config = dict(
    experts_per_token=3,
    rope_base=11000.0,
    init_std_down=0.0,
    doc_mask=True,
)
Below are experts of layer 4 (counted from 0) of a mixture-of-experts language model. Rows are named router (the router's row for the expert), gate (a neuron's input weights, with its number), up (a neuron's input weights, with its number) and show model dimensions 0-79. Each number is 128 + 24 x the weight over its row's rms, rounded and kept within 0 to 255. Numbers have three digits each.
Before each expert's rows: a language model's description of what the expert responds to; "mostly gets" lists some tokens that are sent to it at least half of the time. This comes from a sample of Wikipedia text that the model never trained on.

# expert 38
Description: Verb suffixes and inner pieces like ing, ed, art in headquartered, particles out, down, per, and hyphens joining compounds.
mostly gets: " out", " per", " down", "ting", " dep", " led"
router:129134121123086119132130121082095104154145166122146186068137128148122138127134100106137148149088129087115102162133110126144115094119121081105119167095115151157110145138112134127094137126117109156157103125110126127138128145100131116138156150
gate0:153132155109083157096145105151146128130113150118111138097125152121114119130130153124124142136138171117120151120116133152119098134138108140095151108105145121122130155154114126153123132113103154156135132119109109122133122128179156132094168068
up0:088133137116141095140131090109117147111119143092157142145125126117135143134157133143140157121102109126133122129115080148140132108129160147106136137167137145146150149111132107121103126119137122115137062075131099156125094164092087121168102114
gate1:134150196128142078094139143125108143096108145123125080146197153127185110109096156128117128106148106089141159147128105125103102134099131140107112119148142134119101130118139126140092097129112097167094160123133124110118127129129124097166170132
up1:128127134120131073122162152086065142104127092102168105117168149133136133164158140133098096138137121133150140142127125120112142083142095122057113133118123103138148119154095098137143095146092147149137128153082115146133123176114090129080120158
gate2:099155143161096098144118123115116104119124114109126118143085141126104124139139115094110171124105147108144103097154154156092097128096148184112153094114126141128134173123099122147103100137134148100129085106157100133145086132092089129142136099
up2:084155142128117121141160180094165169135136130090108125099115082116133119129107169188131124096107138132161127119096101167165114107116103146098167124108117143105099130116092146127157096162095144122121116134111129122151143130113169102127104068
gate3:133088156103099148153142143068103119152124126149144119115121088101122125100183092132113087176144145129143089121101165168126118148102105145147104123142136119155135087120135140112097087128128120138154158117118138139134108121098128130214164118
up3:166130160126133120155111142118127095127111100115114097133149139138121141122188092154075098158128130162123136078136094130112120134127099132125109126149109131118135128158138147104150090156150119149175121113136121092161123150106105130139141103
gate4:168133089158148154058175124146132091118157113087114143127133128179109150162154142155116161125134145149115099118122135127130104135102150074140126150100135159128138156168122121113132161122127126112098119144130121149109119147123140137123137153
up4:102116141132115176105169122153092132113135123138131156165131160127121118152180143133112152145134154146142150129118132107078116123105168073138136132107112139128133145136092138102127176095100189142082095150132128132136106200122102112126171147
gate5:074122099118105111101158069118164136121102140138123146148095124098132113154154137138144094100130157081109079150111168117124077116154146117153101142112132169126094112129139118121113119141104148123136138104116152143130125139124122116154147102
up5:118117136134109146126141093149138146133138157116143119111172123142119159130118148131123105138156131124153107179096165102121101099120174121134162155128126127152124118119089126146101135094171123156136127106078149136144121127200141110113166111
gate6:115102138110104139133157178069099126165138167125116134117088126141139148126103124102123113097147139139123102180141141141150105097097149140130189134060120141136115127100089142136126109126129130116150163138108143111126123149120158128155111144
up6:077144160120092124090140169131104121158166115120116122115121185171169079160118127109095124138135129096125117128164150131096111097112111127156154167140102115130119089147101123108110164068121147123122106131132111162138122125144196124134173111
gate7:133112141106126141113122131175148129148115125160117117094116155118130140125123155111098109138127154138120147083186133120144120129123159121123145080115193130130098111174098143141119120104136148111142136146196124157134136160103118139163072150
up7:136144138131123183136166151144113128145149113152086108124123137114129157194099142142127115151091152114120161112168127106152125126135148117137130133149137083104140128163147120170115144146124158135139107139146055134141147148086167145126114171
gate8:131116163138113137150100132152093096115160148120116134171126125072163143139164132159125135130113119139074176160149105110153103130161116117187169123136123102109114124105136102133137168134114057092143177135125155106117159130139089118084163085
up8:129140131099144155098133094121102131133142063083127162097157136124111114129096175084158143096176120121168100092126124154112112129077159133144160167113069156123120121129124112111086124119133121178122124138107098131110112105132166134142093144
gate9:131161104209094128131165164107108107170129118127104124121136139159125145130116115152088109150134065131172131126093118107120158154119111147104167164115129157113104120139100105127215120144097121115139134140147114108159132136130134134150150124
up9:128150153142073148162121125112141127162140119133065156092116109126113111127135084132111112158125110131172142143140136125136119082139113136088138140101121149160105108132164120088082123136116109135077126115170091135149112165154141173156152144
gate10:149118164093117179131115147174156138142153113108110135152141155129145102138191147096126131110117128154138118115123129137095140130089108147161107094124157161161128125090137123108110121118154143157136093111131112150107117097091111181086173122
up10:105157159156137144150115100131126128106102109085078118094177107119147163137135127162152141109096118127163151119091144137095159100148143132134105178147158124124127174110116113124133148130130112122140151118142135098105124134131131147154092140
gate11:140141122109137098132170073107122124123128114123145138103083152122143118120141134182126102113140151134153142154069125138161162127110125121086120131171152100152164160123127109163112096170120139158148144098134165195122138105159099118134147101
up11:119156147113129177135114169146132108148099082114107128135126115092106155132086135159104171129125139121103126101098148146151123117120153149131070150131141124148129132139166092116123188133113120098123122175144109107127153121100098141194113114
gate12:170116142143176153128165135078163128113105158108101151112122091108120128145102123127122141143153153089101145138098114154170125100167150172130133150128095175141164126127117088148146157151123129158135149096112093139097143137115081142174158135
up12:071102151105127117138140141144126155148134120183125125143109138123135140163103107098116107162119092152140105092123133104071136122136138131153131102112128168097087091127138118141154114116107113142112080149148134078134133136099131124161149133
gate13:116113166148114101125194120092134136104154117164153120119144126091138122185102128135153131082124146120175133110103126149130113134126150111126130164086140107168137123103114118120093147146131124114100164133111139140119105133143146126116153139
up13:122129186140070115129105116090110092101123151125112134136136117054064109130116141130130098145154122154132151134091156145157161097151090100134156158107100170180110108120138161123110196109111163119135133155127134149138124129130119134139100155
gate14:141147137099108161103100140132140089136121152131127146108144140147119137117129148111110138113141176188127131130158140131101128150124131140126113142114142160101149149130165112137075081102112120118123113148092113159125111160154176128153140137
up14:120150104147103152100138121117136164133150136126138126099155160112150127146122132124098120084158109160132161139140084158121150132143133104148151103125174098100096112096131096120107109112122114123155151145150145132136105101101117147136140146
gate15:144149143151112091122187146152159078145104120145119124140134117144132137160110133093098140144065104146139085134138087100129137140095093101121128065144139145112162117126164138110137156109142127123105100093151111119129132128120153145142128087
up15:138161112124142147127169096124117128131138085081141132111148105145142113143157130096120139142085087115081107093128129147127133106149087147110121121143140133080097124117140116091151168100134158183125139155148105123115119124115151139119091128
gate16:133179110120102123121111107127110118120156101074154086142129119150134153142147135077090076148101088098166129116100114116184124123144134138129107139147092130117122122119129154120155119154131138150120125122147112129157174143157147153160108144
up16:113126073107107144137180143118099139110116161138106134135103144159137096127109138098115169141142115155180113132098108131111103089133151171134129136127113115076118093118137177118128103122091134135140146132144148111115150129119125138111119173
gate17:114113136138100103128112057145108169095177142142116141161074136103121120166145129114094169152134096107162144147101105170141097127121131083117107120105103123069133119103111120081160160139100112151151124117102134139144147091128137126090100111
up17:125122155120095133130106135113141100116166140129158096127107124126162101151140144160087127146106113088121141116132175153162133133128117146170124161135077136151117110117150108126177150146133117105126134156121120111138141102153126117136138099
gate18:121126173147140135159108140119149133170154102151151146099092059132108131116152153090140100160159109102104115130136130131153149149113138121111181110090119152118134071141154127150087100104182132093088183128116149154120113083138120115102118101
up18:135123135113111113125141133167111116136097092170098120118162138158115167100103120134152140121172130141107124113200101137103161166140100136084139150154159132123117178151096162095157174119149148102144140126138149110101117122101137120157138149
gate19:092102107091175147179150133150130151094119136098125133143165133170138141095097167153166122155106111096164107097201086165123146132135097103129127147097110147096109147090110074116117089132114120154159140070132154129113103147110101125109127121
up19:112095127121107133107087136112110122110151112097169121119114136135142128150126102132098135117126119104146086156086085116085154073101150152121161089132119138170156136122155118127076137061116085161105115154107107158136103125101082113117133167
gate20:165126135119123128163160142188101103099124178122189115139153146114151145141117126158122125112099145168151088158162138133101113142128146088119121124088117102115136140065117132122156096135115147136106136113100134100145100169175140109144119158
up20:109109153156154138129109154155098115108147130130102131131104129181112160144110129158126089117115111107078129130099108111136141122092125126155123129105077168130126129068155134161116126137130124125138199116116131129140134159148066108154133128
gate21:105130139135143117105148183169130107122148161129151148163123154138114099116117148121122097096113180134114114122120105124106130120125136130138107143135138157124130124119083111134086146167158124141118157127150107119137161101108132095129177144
up21:139097114124129073137150113119161108122125122134144117106116122113139127139111141129115076127098123130100135132173133127083105128133146092147099063164110110148148116136103133095107112103140117096114115131118103125157123093149064140154124083
gate22:150143144124150103121098159132116130134110098115139141115130142140107122113110102119080131109092111122149080108129151138108150131116175127146159115114108157154116130130099143143165151137074081152128099151110098132134128134119141123141154126
up22:108121132100140124077152108132135152163173094134165129105147109161111140134078157112132163103100157099119202127099131078187144113142160116097114117129115134152095143144147136154155122080163131122159156096104139123105122089139196113147133128
gate23:104132084120148073157147126161131130120147134122166123097125118177174137098111156132116143111143143093103137146113121118074147131137141087147120147141108113129134152123077135093099093098127130177150087127118149113091105094147138134129117130
up23:163157125139106145136117094127098149102134125136112141171095139123132106173111094097110108144102127136120112072129153163120113097137128163107143134168139098092105100173137098168083153105141137108106112171170120112130152112155096146148068119
gate24:142133093131136098126097155074161136150116149137148134158140141110105119112116123144143110112142166099118120101168156145118186104138104115160177087127116138168132145163105110132144128104092157138148143146148135167189151161142128154125089094
up24:123139109130134134128101131147141137123144105093126111148090141114147120115118171158113152132068142171129153120155132147124140103140098176120120103137116114148113114116155119119184125112106103125162117118123109153140131101125133177127115151
gate25:124111103126104100092116116164122146111127131088111107125158110167115105135130132121110164119154143192119124124117085129139144136110165139157107112103127133149175123141137163101146102104123164143097151133175141145137109153132101094126139151
up25:173142089109130088120129120107120122134099106081109104125074113131121150100127150168125149123107117154176146134128119110162127125098148132120115146164123105151118140184126152119166152131135135093127163131168137146128096174118118101146124098
gate26:106132160105126134140106108139120107121071163138106139096139119155145137119102126120113113128094134136111161117150110098122096132141097118123122174182141115128114155154157149112124109130149117103123117137164154165130173155131146116134122128
up26:167181140144152169091126130170157194121157102119103133138103158135155112146116096119089123111118139137124136116098092122096092098169147113113129116100139119131146075132081162146097147078141132145088124126131164131147115139110128115071119125
gate27:115131150142114143155123132163126120118101137133100114104144148128131150123136118136119115156169141111149160099143124157095167167147115171139097160160131097193082122113166087152119097158130116138132140114145158113130067121160077091113142142
up27:111139142147117134143132111140138097120116196145139090137141130142149115143143096123186091130117105129161125138180146166137192126141142132139149157165125181210101115128146086128110095176113147145162136133160135115126134145152108113115128143
gate28:134159148129135144132134141133163120120133100159108127133188114133094126162137122129087101109145144097126142112112129076151145148146134113145158189085129172165091098093109097128085105078123143136141113088128137117119093153139129126085151141
up28:142136116136131103101105101139095109088154139155115182124137158167162155167142094126133074102143168189098162127154101157140151128133143114128112134110175083094152112157176148131091112127084131119138137151163152110117109117149075101104130129
gate29:093134159163066132076135065129121125114150167152124103154144133116142121124120134117136122137099140142138116136144119152131127107144124133148136112121109152130115103132172101147133086127140131167090110125113144166135124125180153144137162136
up29:134123160090154144159167166126162141128135121125113179159083109163096160141126082137135122144118117109139118121098124111092147156128140078131074158181066144138130102148104121153082131172158151143157124146139165136119117115093126126133124118
gate30:131123127108109133155137151107147108130128128141115149122139125139102131167154131147145113108127137107111117159091180150130127109113147116110100124061104088130123150132104115135086126134124098150170133147103153118121144138122162130131142084
up30:120118120137147121076103143151115114110126137104116103160164119129162115079098132125135122100118097175138085110147071116134142130138089137134130124189135137139156122142168102147155153172143128139126136121108102140123119085110087132168113142
gate31:109120118102104105141159153110150120116111164095147134081083176096135130067144132177103168129138169121146154076122145106083147124148135097174111142117120113125123128143120136144135137119143124126109100156123149113098092108135162087098149124
up31:071107118134104197165153143100138124085134117167147137128117105120110135109130121150117140130121134154166147135140108112132138137171109129128119151126113136130121088138168140110112098135169136114133115163071145157099180172084117133123117126
gate32:134118132119113128098147098138149167128162144139156154131076070128116101132166124132116100131073112110154118099112163178150116128127142130165108147117162132132123123140130125154086153126141150157185158098105112134116121147137131114192092132
up32:110146083074181131126078123132179141119124107071145152129096117118156095104121130149143114158148160125135154175122122127129130060111096150099124107127153123134111124135149141164093117121134103104151142118125179086136101111122119107144127158
gate33:120086129117110085123129118138124144150115172141169133083150137133133152118137143137099097146130112127081149159131159124146123153134158106101113127130133181154103126106114128122153090133127146147130097092088153131159126126124156146116110155
up33:137213107110155095103122133084109144155110098134132146154136136121132136123148108164110143136117155121111152101188123108126117136086144125158105090159125109119125127154126113150122100100132092128155097139141162097113157151160137102135137155
gate34:120150118103131132156155149137174124101125113104124131124131140183192130108136124109100123133141113104101143135133144100144112159141140121122114084124094149118159098156133125090130141122135141126100133085165157100140077147140159133118136149
up34:094152102106159080094169138126133119096130175116125188130163136171171125115098119128116131100099102167126100125162122105089126131134148089131121159141093128149123106122124123146093155100136129141114136108103102133116125110118107077141119134
gate35:104117143090157141130132129097132136128080117144107113149175146132103137096142070104151132110114131110137148094140142133126058118100118081112144168148118190118129187138119102130089161131135140123094156102166127149105142109098180101153115127
up35:140117175159163147129149141123126114124103148112090104180093108121090113124154093140127133128146152124105066136139092109136058124125109116168143117123136157133143100146136127130130135173134147151121125137124130133146120150089128161160154146
gate36:131122148131113081134152121151133113090133113124125104121159147131122102146107106142134150130163056151149129108075156130119143104116172115122136161079104123124138107143120135109051152137125092170081116085146132113091120150124157106110148114
up36:120145075093160135139092131124129145148136155126096119126122112107107111140124152192076104153129183075091132116159137172115160164138173135128125111149151128135087139141126131148182216114098149100124095112109131064126168145130113126147137183
gate37:138091117157115149161093131096134107142086136183082124090154144087132114140139124117109128138135131161116112146079121116155142115094114135136160137119121129143136127134136106152134162104158115145144121168099165152126127107131165127095144141
up37:144106161077118147129129120150127152144153145147145099151102124146116114110127150089165136144091119122127084138098150127130094126060115172113156180111173141100114141173150149083101143114164152092132167133136163124114159131154145129141094107
gate38:118131129177118154097124143115123138148126125104136126159096119139130123137126112115142118128125143130173113132084163124106149108077120156149147139128124159192118125158127144122130141134116127219120151067115082082132118147134113169132090149
up38:121130095102130099114128153085120120138118094152123112135174123143136084139119126077099179097106125116146145132121090126130143150103162102140099101116146081127155123172114127136127144146137139132074104129143123126130138159131082137111145122
gate39:081137096104106149180094103130157134126128158099122106176145145129135139143113117083137104133142115121165129142151140127116156117143108090125141137090118117110108112110110172133082104120059115132136142110155153130134129140136119106115132139
up39:204116099111138102141107101133096089135141072124139145129124144158135103135109084152109107078143134117111094130155140112130138145116147113151177094188132100122192137128102154138155105143156124093130129134111141142096102094132101138156152132
gate40:094168149099091153125144134115148093148122149091137114139147130145099141179142086102120158126130119117109144112106133142150088138183133125124140110110139156151145073140123135125108114121146110139127124104124114131126141089160101097110113138
up40:114159102118177147152151103146149125166144122078155126169137185131162100133134119130122149136140122138158123133088170138154116166136128158150142157133148144121127115137097164135086116123150116130142128121129103131128092089157115088110140117
gate41:113118133116092090110089090122127168124097138114118150120120126142144121131102144114115122121143107090122124116144155126136179132151087093177111161107124131136114149110135095157150175168074139103107135105099094134185154097178098142156109110
up41:132150121146086112150107144136099087140084122133106170144123133113160118150118135110179148133182126161087137106135126116141141158115129141119125149150147105089112136172158078118125151158115122098140082125115144161151109112127130113133118122
gate42:133093143120103138100080129150089122108115171119140120119147117109133108102081145133173108114095124139094146111121104136117152165131098161126134193102144138106095137167142130124145127153157109120120128136154140098127160162130093140113127125
up42:127150091139090132156153121090132166140141122120144111135122113151155161133139087144126101144140122140149110131139144111138130094128148122139083104138136149143132149145124118162131112133120135135119157107146108154112135127138178109101120112
gate43:083088119110134130144175123128148126091146167120107164118135120147081143137116178120078139123131148127167149145138134143147142114083113131178131123164070139179118155133140104130123131149128108160112139118125114162136102118115119100103134164
up43:149142151109146132135117150085154130160167149092123129116169086128142107136113135124134127147134087125115129121121131125128078093154119125075100139134141108110151099145130062105139146171066143171158121135145151135145097151150142111136135106
gate44:115144114108156157139123132107163097107149166123165135104102150090153115101140103133150110138141149115149107127128142126143100151136124091090111141115116142124152143121171115143113091193097111099148113125150175128083146134165079142126154113
up44:132118101120112148146141139171105083106134134147161110122165160131152137157137132151152091172120112078144111147122100098119171145134102141125093169075153115101132086109132114121116136137091128152148120158083131142094148153134142122150127168
gate45:112143106097135120110141119113142144149131129128104113132124099085146140156142135111117110123141137091133091094174153133122137126164142139152155147138094099135120117107089081160128151095135158111141117088112165121124139174114108099161107162
up45:132114169133115149122125130137124152135166126137150111146142148167122161119091172150103168124162138120158122121136124153135114156148114101095142152087178114095082135145124102152120101153137110094149140163126122166173106118140133142110131067
gate46:134138121141081110137118120162144105097125105120065135121127120141126119156144156120143166131136124150123159132142112104118117189135075143098128135112148109130141109125112133105117105136165130171133161158112143122118095126126143095108134156
up46:132150138118121116149136128160138103129120113138087110115106120156105124148137139146115126139157080126127158129114098102190124144168120135098155150145159130133124113160114104091105117114142189120097120153103127129152141131111087142123141166
gate47:127159127129135143149148137135166122130095151142149106162102098138122143126159124115077142100138116152171150111119158129129141140146126132168115154113084102101136149133079140113151131129153133163146120158171152137125135117135109139134177129
up47:159151104102106136124078157108123125121142111155126150074136123121138153121097137122068150135132119120100130104072118094135109137112158078116169119146105135116155116167196111123133146115133107157126098081132147116173104137125114109138110136
gate48:126100116136094132096088097139145151108102118082137113104128129129133131076123143088136125149133129142093147154152139196120160112137118125115136098104135117096086127103137139135105109091143131130175171126163097126115145110105126082147150151
up48:132147138138115176129116137113120115146136137124141128108155129174171104171132106140113130144153135121151124138103129098125089092107115159103153064132137130134138152117102169123168117113150164108109096133084117110099143148129138144158095124
gate49:117127136145103131124100125151144171169134119138116164116064096132113112134158118130127127110133104126102087095157109131050102123094149090131156093135140136126132100113135118151167126164147145139142098127095133097112074122123106128116110139
up49:112116144110149097140131118096120082181137106142105101105131114127093127113102121153120132149125139132114088143119149116130117157130128102105129145116126137114091147179145120101073110118107123091109150100140126124134104112147158132218123166
gate50:125106098110148077118122140144134089140138142124108126130130104143123109153132075112113148179113107113101120145128072105153149142170124135120060122162149151144153160139173130132109118098105127095140122099160147072135143109140139119098130162
up50:161125130099118155156110092115113123124078160098149138120149153126136108092175168133147152088155148125164148094127111122079066132111130139171089093095141128132114125094135138128111125111159175158143118127128135196173149119070127123170092107
gate51:179152141091138087136111190107131151150110112120133137095128098136129125138116151123095144114085148170106138131149056063115120168120139134117099118092177159113142174149161115102115135145131120131076100091136137128144112111087153126153143092
up51:109097109120098153108130101151137138107138114079127159140175170125124121138109135127152154120148109102133157126117143159118130119154113123097108138122112147120115078087135075124109109083138136134148152171118112177086134071163146127137134147
gate52:144110144125159122134158105126141147138123173069133104099113130125158141133149141110157175161120109137155121132151160113129122148080141116141111128108108147132118113118117138128127078155140141136105104149152167170160115119166098125139145110
up52:101159134129120148117104160143121158126112145172104133149170122119128095159112100118121159112115140141079169173138126171173101086131091136130123115095111078102135101108140113160137138103118160116125156108201120102122140118098133123130141103
gate53:093146114113122123179147136105111106161156140149173132127147095123130103101155140112118123126102124152117115141174122131137160155119109132125131138123119156093127157112158127096116113138123145104115127137119098122109132159189111111131104183
up53:130098111096108176146133134151169145158132119147131099124147164127120144136118095137105138128172105130147120128087116141114122144154130117144150144132114116123130097119074146108127115105123142113131101122131122139113096074160169135112181094
gate54:083124126112116101140131153134162129103105125140157121124154141136113129107117131136119158127154147143103101150135136099117153096184159126121110083119117152144098101153127136122146139144162126102124109145147114139151145104140119102123129215
up54:126144127130083158076103104100148122128149135114145143097107072093115135135108127105095125146124133114139151119100153161100092119105101127130073110109126129117138089174115146121077136101150152128110123111123165150124121127157130167130133112
gate55:125122095130144128200167136121070126139146165143143123106127139168143089182094134090131150140139124137117123130190090148123071132143118106107165124133122109147113137117110097118131092138123133170112097141131102147104137138144118100089128109
up55:143139142119141169135117093114145144114136129136132101104098134135118149165111094115111155130140151143170104131111141126138083115123104107133171124111126115101129120146140096144178144157153136147091159098137156093115169084125178178091076077
gate56:140156124118092112124096133094123175100081149139118187130149086140135143112132166141123067162140137150104139117131150128125116113135110109161107090112169118114154118175140125125113104146119144120170104098155133157136113100158114129101106125
up56:132142116119148132148129086155148069129172102112122128131112146137134133138163126127145126113123126132129114107122147092170130132148114141118143118092087095113162130124104085116134148125140152138080136147149113119128115152128136108116149097
gate57:115151109091145139151116112147133138103088173100156098146135117133139118154135123167120187130114133080069132165099115148110122158093132119099132169123131126071153128102126153137178124177148107062110098122144160109124088141137102101172114160
up57:120125147101129145120128088113110091115090121115161163192127139138129108108080122147123147101131110126094113152165127121086101146128125104126112132128118102162119151136108120155142134166127111117162141134116094107138100092130124131108148092
gate58:164109153135113104106105135141162158147071168080121173050129142102109133165139136141119168150099124146128106120110137133146087132121126116148143156095093170112124119135145102121131100124131159110146128129174141159122124122185094144126117123
up58:175132146094106101106116097116149141150119117089122133087168159107150161148132122129144145119139121165155082092123134083130131104103150179149136133105090156113191128110110127138128094154130154131155118120130170161093145131142103119136104109
gate59:156101094117175123107139101160120101173117089079087088112115114163157105143182141129139132185155108123123129166136117107147117143131156129123144155068166131117165160090109099137105122082130130121114127075147151092105156125097148113136145159
up59:131118142126105093128139146151177168133123110215144131148101095192125138113123145105105131110130165122116078113170146134105145129093122114124090119117093124119166081125115092146110118117118121113158119149158150088117126165107193161103170124
gate60:080123120167132131105110095105125124129139147127118147147148127124123150108094142125154084155100144143134142096176132178135133138146121116123134156119099165130118121117144116160132069161082106118140119140134144128140159086115151121179103132
up60:128153138154110166136114127124119154128144140098116109145125121162178140144143147154140163142114140120151147117168139129117145136153132142105141158145113102145129127165149128161147098155155114130154112125123126128120073158125146095133174148
gate61:110130136161093113128141168094157155146092092176135147113110115135123118124136134119150139107119113155119178138164109160086126144121145126129126136141150166124091138149111137113120066139086135143107110132118139131167083148093097157084180170
up61:146176126095147140185091163091123169175113151129137139116179121096139145124106123129123131132169153185121094108129152127185127136137178108112150142119129144104135109144146153162124147147140133145202113071145114156130118149135138141129108126
gate62:157110113097082125155120090152127144149123071115136121187125160147151095142145137092171135162115152153121121133149096128112092143125126158162105148136106119143081148135115111178113102138142135134149139123119128112128146133119101081092137103
up62:128135127112126119125110130158139098143101133140159103124168119088109102123072128125115156125168160116074155117165145146103138129144169143161128154129124109151106125124129099158097149138072078108138090133142127143125139117148110130136142130
gate63:139158131161108142101145131185131124080121125158165129153154106076089121121113114168113125146158120142097122141132137163102104119112187090162133149129068101115123142094147136159109100136137153129125142109135142127125155131108126146112120108
up63:116109185072101065175150138145129106109150138152147103189138101126143130107124082148147123132101135154161111126131127115097151105153118148106146090158166154120122108158133104119106099135081139125129104132113129116116108128133097159098147159
gate64:130141139105155097130158115107136108110133187113099146138159115106137082097131158127157146107163117117143132154120150075076138135096161100159162156117116116117153158136125131132153185116125070125126140151169165152181113124144100116177131111
up64:123140084092147157113142125169152142146105093104135095130101161161138159146140137132125097164119110120120156090140131157123140135132109172135096094143141116079143081094106132154102079104127142103142114108147109115109135144136153125088141181
gate65:096143122159110149132102140128125085106109086130108127154144145108119143121098069119134164188110130105153104109098160117144091131097116122081145112101150146118149126121129113116136088123130106140113144097139140148131083140140157087091136128
up65:094148106110133124154107137142129082110109118118122115114114135140114157112121146136155158165077122096114103116092126115107099144118126164105090135164157129127092134134123135121129111142140128116107118105090124137107081129156173104137137154
gate66:134130157111094125151144144127150107069132123103107130087109133162149134081125127127158150149133105134083125118124095123142151127184146130096138147106135144093142116172146154119124100166132113153145125132098182142125133137158098146105082144
up66:136122125160153186140135129141121120154171072142144117112152111161120101137099095143133105109148181073103149177149133137075178098101088109113121085160112108086137147141111180099138141096136138131159124124159097120111154152124143103133103105
gate67:124135141131133111095139109116108098125147124137092132121155102135177124122102052142118145192116108071137124106106127125164174163110154065073139116143114124146110128131099159135133122143159165094123121115109108161151122150154138130098147085
up67:150174094119123103137121149107093119111091126127106151126126139144112107138143116138109123096164135158101093115101160134090148105147146150096120147130162142130122131125100121148129145137130129101142136110103055132144127140105130175125127177
gate68:141179145161132153116174118088167111134066139122137133116117102147094153159132120118146143126093143102122153101118108177139081137130151168112140115154128129089156097167106097173078106081142134092150117149104145126124168156154107121135101122
up68:113117168140114156151126126131163108173153154121115121128127160125137136147098101137135137162131151136122107126130102120141140181128123136119141121139147137142136103146129110081133095178136145109107131124136143107095110106117132113072098175
gate69:126129136160116103111114144111139123132142147108174145147098173101110123150101091133070120138132146101130134121120154112180097133133115151114190138096125169123122105145118134103134100098181159108097155141070147115124103121137130085091117102
up69:169157152134086099138088134092103132126105132147080174143135169116167185129150131113135164149134131141105117122139128103131092171114106149123116124151132154110127095106110089135123119109116140110102178111133137090120116109143151109143152127
gate70:137110116108100130128137137113151130133089125113144097155143046129148096175130149149122148134109180146097126119155100126164119112096103127138127136125140136166141158124118169128078144117123112144139105125107157107163129122119121120172100099
up70:096124129158156146122122134137135196093147138072150158133105107160123128145140128140141104163152124156111125157169085089129132152129142100115119140133101103120115121140132138116138091150103110134122120138097136096100143112133138121154093119
gate71:116120146116104145131125137116141122114123076113140113084099119163131166119163153166134132171117117157188133131150174135121096123125114129091120157105121136159097136147096123185117094125132110138137177097084162151111111113150154113104098145
up71:106143169121116127104145128130105145126116103167142094164125123121154116164141155097104108097121115115145097108089070095096120154143112103123188126168115076112136157124117134160125177133112144090122122153156111114122135100122124120163153152
gate72:125158097125105138161118149099108114127112122117145137157144121113113112140078085148113112152092108143160150143114167068098142119124144055107179126127136170124162120109148190109109113149132080150153167135124128122128160149095134154113121137
up72:121125053121138146128118109140089094126145120105146149112114142124125149111134094122088125079133142117145141124158123085149128130168169157159102154111124128157135115130185131132126122115137100165123147163130116092147104158151180117169087131
gate73:166123112102146103128147095162110103126081157137119108098118160167125145122129173148135097083150192084150082140120105112190146121148147124128105119098130134097143122110128139178112126106149123124120144113126126113109137185085145134148131077
up73:148127135106135106103116131157161101095101139091162076131055194129139091148130165151136107128160169162128109128108110124114149176164105131135075150143141135144193142101128102180085133106131133132123172141136132096118160144118157119122133115
gate74:140139130161103102128175111112135111122140129096125110130119119152121168114109097142087155142089098111173138142111101140169174126146105119107134116081145136124144126134122096152147109169116114127117097100159114128137084109147098082111112122
up74:159149128154133128149106138113150092111131157122109129126158185125082133200128082120115119142118155180118156106118130092108102130108175149158127160133134088115154120151128139117157049139157145088128105159120076103153129125188138144146136133
gate75:153144179149124146093117127085144135117168174200145091081153147109141162079120096141131133131149116109130105147120128131202115146082126091133104130093146081101114117104129109123126090112102136126154098138120170101141148136103109137136085113
up75:121140135162090116146113156163153106152136107117085116144156146156123086153123161111157181109106146162119119118094159154097135138122133150084122152169126096143163124128135114126173135144168153131134161111134130116135095107157156073108118169
gate76:149163153136111080103104183127149133136126081137102132161112116119123104149115102121131158177124108125132071123119060141131154097128125162134133081111173130160107153133088101116118089136107145123116109115152105141096121125142118144095094117
up76:156179139125082092152174102070111129141155097132115137130077155137127138118114099126133142125158108118110077143112123139165120117128132108122104108103119102064121119179104083118148161112133131129125144099131140139116134116182151104115115114
gate77:135144175157095138119113154136143091135111117188136123137149149128085125107096125146121104101122156114153159159141084140091138117130157123132088130134154122135102167146135124141130095132126123167089136160150082077154140127148121102116151131
up77:120113165133179096124168096130098205152135133117126124142091150157137134096154098140152131118130120086078147123135137085129158144114114170138128117124102124165120117116173134105144111124123077142121095113130144109155127159123127168118152136
gate78:125135117107100131180093140127115093110132133122164130135086098123099134122155116111121095127151120141141128106121110172157114104185103156137107125148111094097141088146112146118110110143099115133136123133105134078163131168118099158146127107
up78:151082111180136111182126123075166132097139134139164107104097120110106146120085108103143135121165113091110113169106127112102143131161152143148143150120094126139098145109161105087099067125118113109126094138123160133140122129137101095135110150
gate79:135123166161146104083130129124125130122081122142093138091104122146103139141163149126104113151109126112107169110105097158154157129101105142126153131144146151136139073064105123153176100125126113122119126184098149156128111138143129100079153153
up79:135122138122142110157117093129118123159138112117145133152107142144194090117139108133118149129174085120137115139108141113129102135120165099172151096134079116116116174112167117149133154131127121153089121135159156114125152135114068132139105122
gate80:136124111121141173151154124104136134088123113138170155112127117147122109125173104137093131111126116139188158157189161146152085127154103118102118142094078125171116150159108134164127082101130146134149141121156096141158109147113086102135130139
up80:154095117130100177156106110135132111108162104143131108132154140113130104136079108116127119060113109123138136145151139120125190121145104101112134130138140138109138151122160127124157077135155112100143118119088130139146129131123128132136134134
gate81:143189152172095127127112108111166138119072147112130146111110109126131164091148133183155118106118116111161163127129132092138168137144154124110117090099154160101141139124140158097122082138144105157117162152145112156100123158130125122187134164
up81:130155129072135110136135146150152156114148121129145129128153155117105158134120153092140166107093122118117115150094113095127156127183111121110085125157143100143125137106149140122115137113105155152101150131113139177083119105110140146136124097
gate82:122134076134157114095126100136163074113124105144149137097090139149154142180134104124118139109156163107077107118147095140120147107071129102073148123106074114140090125155126150150088120113151101105125156108141139124085133091105158128159128134
up82:103176080104109124131150148118150106098174166145174149124101139117130103154143127136098088141174165159108100107082153114130139155123142121117091110160089132129107123132155138124106106108081096123161180113128147159117144130126139129138094111